Weights of a small mixture-of-experts language model, trained from scratch on English Wikipedia.
Size: 11 layers, width 256, 64.4M parameters.
Experts: 64 experts in each of 10 layers, 160 squared ReLU neurons an expert, a softmax router.
Training: a variant of Adam for the experts, 883M tokens, 6735 steps.
Below are experts of layer 5 (counted from 0) of a mixture-of-experts language model. Rows are named router (the router's row for the expert), up (a neuron's input weights, with its number) and show model dimensions 0-255. Each number is 128 + 24 x the weight over its row's rms, rounded and kept within 0 to 255.
Before each expert's rows: a language model's description of what the expert responds to. This comes from a sample of Wikipedia text that the model never trained on.

# expert 38
Description: Foreign name vowel pieces. Vowel and ro/o pieces inside foreign or compound words and names, such as Sept-u-agint, Nimerf-ro, gast-ro-intestinal, Inf-o, plus table pipes.
router [178 159 116 150  98 117 161  97 122  84 161  48 137 162  85 168 109 126 128 152 162 149 132 104 120 136 105 143 143 109 126 116 114 112 154  88 109 103 106 106 130 116 166 145 153  76 131 157 134 111 159 134 122 112 165 165 167 118 159 131 104 115 151  98 146 136 124 166 181  90 152 115 130 129 137 161  92  83 120 145 107 111 122 154 130 136 134 112 144 128 125 139 111 116  95 118 130 123 135 142 152 185 140 125 130 118 130 126 101 130 135 128 173  94 151 128 135 128 142 151 106 148  98 110 129 140 148 166 156 160 123 100 164 134  85 125 109  94 146 125 135 141 163 114 129 124 128 103 130 138 114  90 107 160 127  92 133  88 168 132 142 157 142 136 154 175 119 125 131 150 113  81 113 123 147 143 135 108 141 126 110 137 187 148 141 129  80 120 159 105  91 151  80 118 107 115 146 113 111 158 118 113 122 133 137 152 143 127 143 134 147 140 152 123 125 115 150 135 123 145 158  80 122 126 144 133 109 131 139 132 157 132 102  93 119 127 124 125  83 110 159  97 188  58 122 153 172 112 110  91 124 155 113 145  97 101]
up0 [154 152 117 147 163 131 132 119 112 102 113 179 155  89 104 101  96 103 150 129 164 156 139 120 138 160 151  66 144 166  89 102 145 134 152 126 160 114 111 140 120  61 134 137 124  81 148 165 119 146 172 135 111 116 145 120 122 126 150 135 152 138 123 114 160 123 108 131 138  90  91  96 152 100  96  85 158 108 135 116 176 131 150 138 154 131 101 104 120 182 174 121 151 139 113 128 129 142 151 122 142 117 143 139 143  65 126 140 178  90 132 121 130  99 172 125 125 135  88 109 114 143 129 118 144 107 148 149 148 119 158 102 143 136  93 125 130 161 131 169 142 141 119 130 142 165  84 109 132  86  93  85 109 137 124  96 177 141 144 152  88 122 128 150 124 145 125  93 168  98 104 119 131 186 158 111 179 106 151  94 138 135 137 118 141 137 116 137 150 131 143 118 134 122  82 125 135 119 131 115 120 142 141 151 122 134 148 153 160 129 125 132 132 106 113 133 121 165 158 167 115 112 131 125 108 133 112 182 163 145 122 118  80 100 142 134 137 139 124 116 182 149 157 108 128 149 122  81 142 146 123 109 130 157  81 127]

# expert 63
Description: Measurement units and numbers. Unit words after numbers, like mm, cm, kg, mph, UTC, and decimal points in measurements and race times, as in 1:08.06.
router [144 142 100 113  90 126 170  99 160  98 165  82 157 112 109 147  94 132 146 140 150 162 110 144 100 122 115 123 134 104  87  84  85 143 147 147  88 139 115  99 151 113 121 103 138 104 121 127 168 105 113 147 142 119 159 149 182 106 151 114 126 115 136 133 124 130 165 164 157 134 134 116 169 148 118 172 105 114 106 141 124 127 128 145  94  92 138 112 159 135  99 145 110 165 121  95 100 121 114 142 151 152 181 183  96  92 123 143 141  75 167 111 144 113 123 111 176  98 137 115 144 119  99  90 130 177 125 132 135 145 113 110 141 178 107 132 132 133 150  80 134 116 125 107 120 149 121 102 159 121 100 119 109 168 129 128 129 126 131  79 149 136 145 151 117 142 148 135  80 114 114 112 119  98 152 121 127  92 129 117 134 161 168 141 134 101  76  83 142 124  87 147  90 134 142 108 156 131 122 125 126 172 163 121 107 150 137 136 161 149 136 121 140  89 125  90 116 143 164 131 117 118 137 126 153 159 117 137 140 153 117  99  98 112 131 141 137  96 124 141 171  88 147 131 147 161 176  73 125 126 128 123  99 128 108  98]
up0 [182 108 108 135  87 129 113 143 136 109 136  78 156 131 108 110 112 130 106 116 112 139 117 134 160 132 110 140 138 127 125 111 157 115 178 116 175 115  76  84 107 131 150 129 140 120 156 128 140 140 114 139 159 122 107 134 165 121  89 151 129 132 136 142 101 116 124 116 121  99 113 117 165 151  84 109 102 135 111 151 130  90 106 128 142 120 108  89 151 152 157 105 131 123 131 109 119 163 140 138 140 116 107 132 117 108 145 169 157  54 122 115 115  96 142 128 105 122 114 122 158 115 132  84 109 138 159 173  93 129 133 132 114 125 140 131  96 135  98 135 125  75 153 110 139 164 169  97 142 147 145 137 113 157 147 149 155 183 181 127 130 154 154 123 126 141 136  92 123 111  96 112 132 141 158 129 172  61 150 140  99 137 141 109 111 138 127 138  97 117 113 142  97 144 152  60 140 102 141 168 148 163 110 145 123 168 114 151 125  83 122 156 186 103 137 148 110 170 127 102 149 127 127 131 150 172  98 132 154 164 142 117 152 145 134 150 139 123 132 128 146 140 143 127 135  83 145  67 149 139 114  92 134  91 135  87]

# expert 55
Description: Conjunctions and time nouns. Clause-linking words and abstract nouns in narrative prose, such as while, because, than, though, and time after the.
router [149 125 155 122 130 127 167  89 166 110 171  96 146 126  99 119 113 140 134 142 144 150 145 127 136 131 104 127 118  96  98 112 107 146 136 107  97 109 128  97 141 141 168 104 103 103 105 159 150 120 155 148 110 129 139 185 166 124 162 118 106 108 194 102 120 117 129 175 159 126 156 149 154 136 140 140 100 108 149 178 132 138  81 144 118 112 196 122 145  93 123 163 106 130 120 102 129 138 143 150 134 129 143 176 110  86 181 153 113 114 161 103 160 108 166 118 159 106 151 146 124 115  95 146 116 145 123 144 124 163 109 121 146 155 107 126 135 117 111 122 125 135 150 137 119 139 107  89 153 127  93  76  86 128 134 137 146 142 175 124 163 166 145 145 141 166 128 139  92 117  97 133 147 114 151  88 166  93 148 110 109 166 146 139 143 130 114  83 158 124 133 166  83 154 124 117 159 136 145 125 114 138 154 122 112 164 119 137 161 154 117 134 132  96 127 118  87 149 167 137 146  83  93 126 111 148 110 139 134 128 142 111 122 101 157 139 133 140  98 107 116 130 146  96 136 139 180 105 125 121 113 126  54 132 142 101]
up0 [ 89  94 150 107 110 129 133 100 134 117  90  90 144 130  95 129 154 122 168 118 114 120 113 101 134 122 153 159 140 105 125  68 140 144 126 139 118 138 116 113 169 103 108 145 147 123 158 157 126 156 116 125  98 137 125 129 168 112 112 146 139  85 120 136 105 158 173 148 102 143 165 162 116 108 168 148  93 105 107  98 139 134 172 125 113 115 117 117  98 111 150 115 128 159 107  93 134 176 114 100 129 118 132 128  86 129 154 165 119  86 131 125 140 127  93 151 134  93 166 122 160 192 116 121 106 121  94 106 141 138 127 149 165 129 122 111 130 105 134 106 124 113 116  82 117 142  64  66 162 139 130 127 145 149 121 136 113 122 146  86 117 116  91 146 115 148 109 134 127 100 156 103 128  99 132 120 117  68 140 105 147 165 131 113 106  87 130 113 137  93  99 111  99 125 168 165 142 102 134 155 105 110 121 146 128 196 114 148 152 140 155 101 142 157 163 130 104 133 146 133  92 163  96 142 137 169 165 115 158 120 135 140 114 136 124 108  95 121  82 150 147 138 122 125 130 157 127 129  90 162 123 172 177 146 105 125]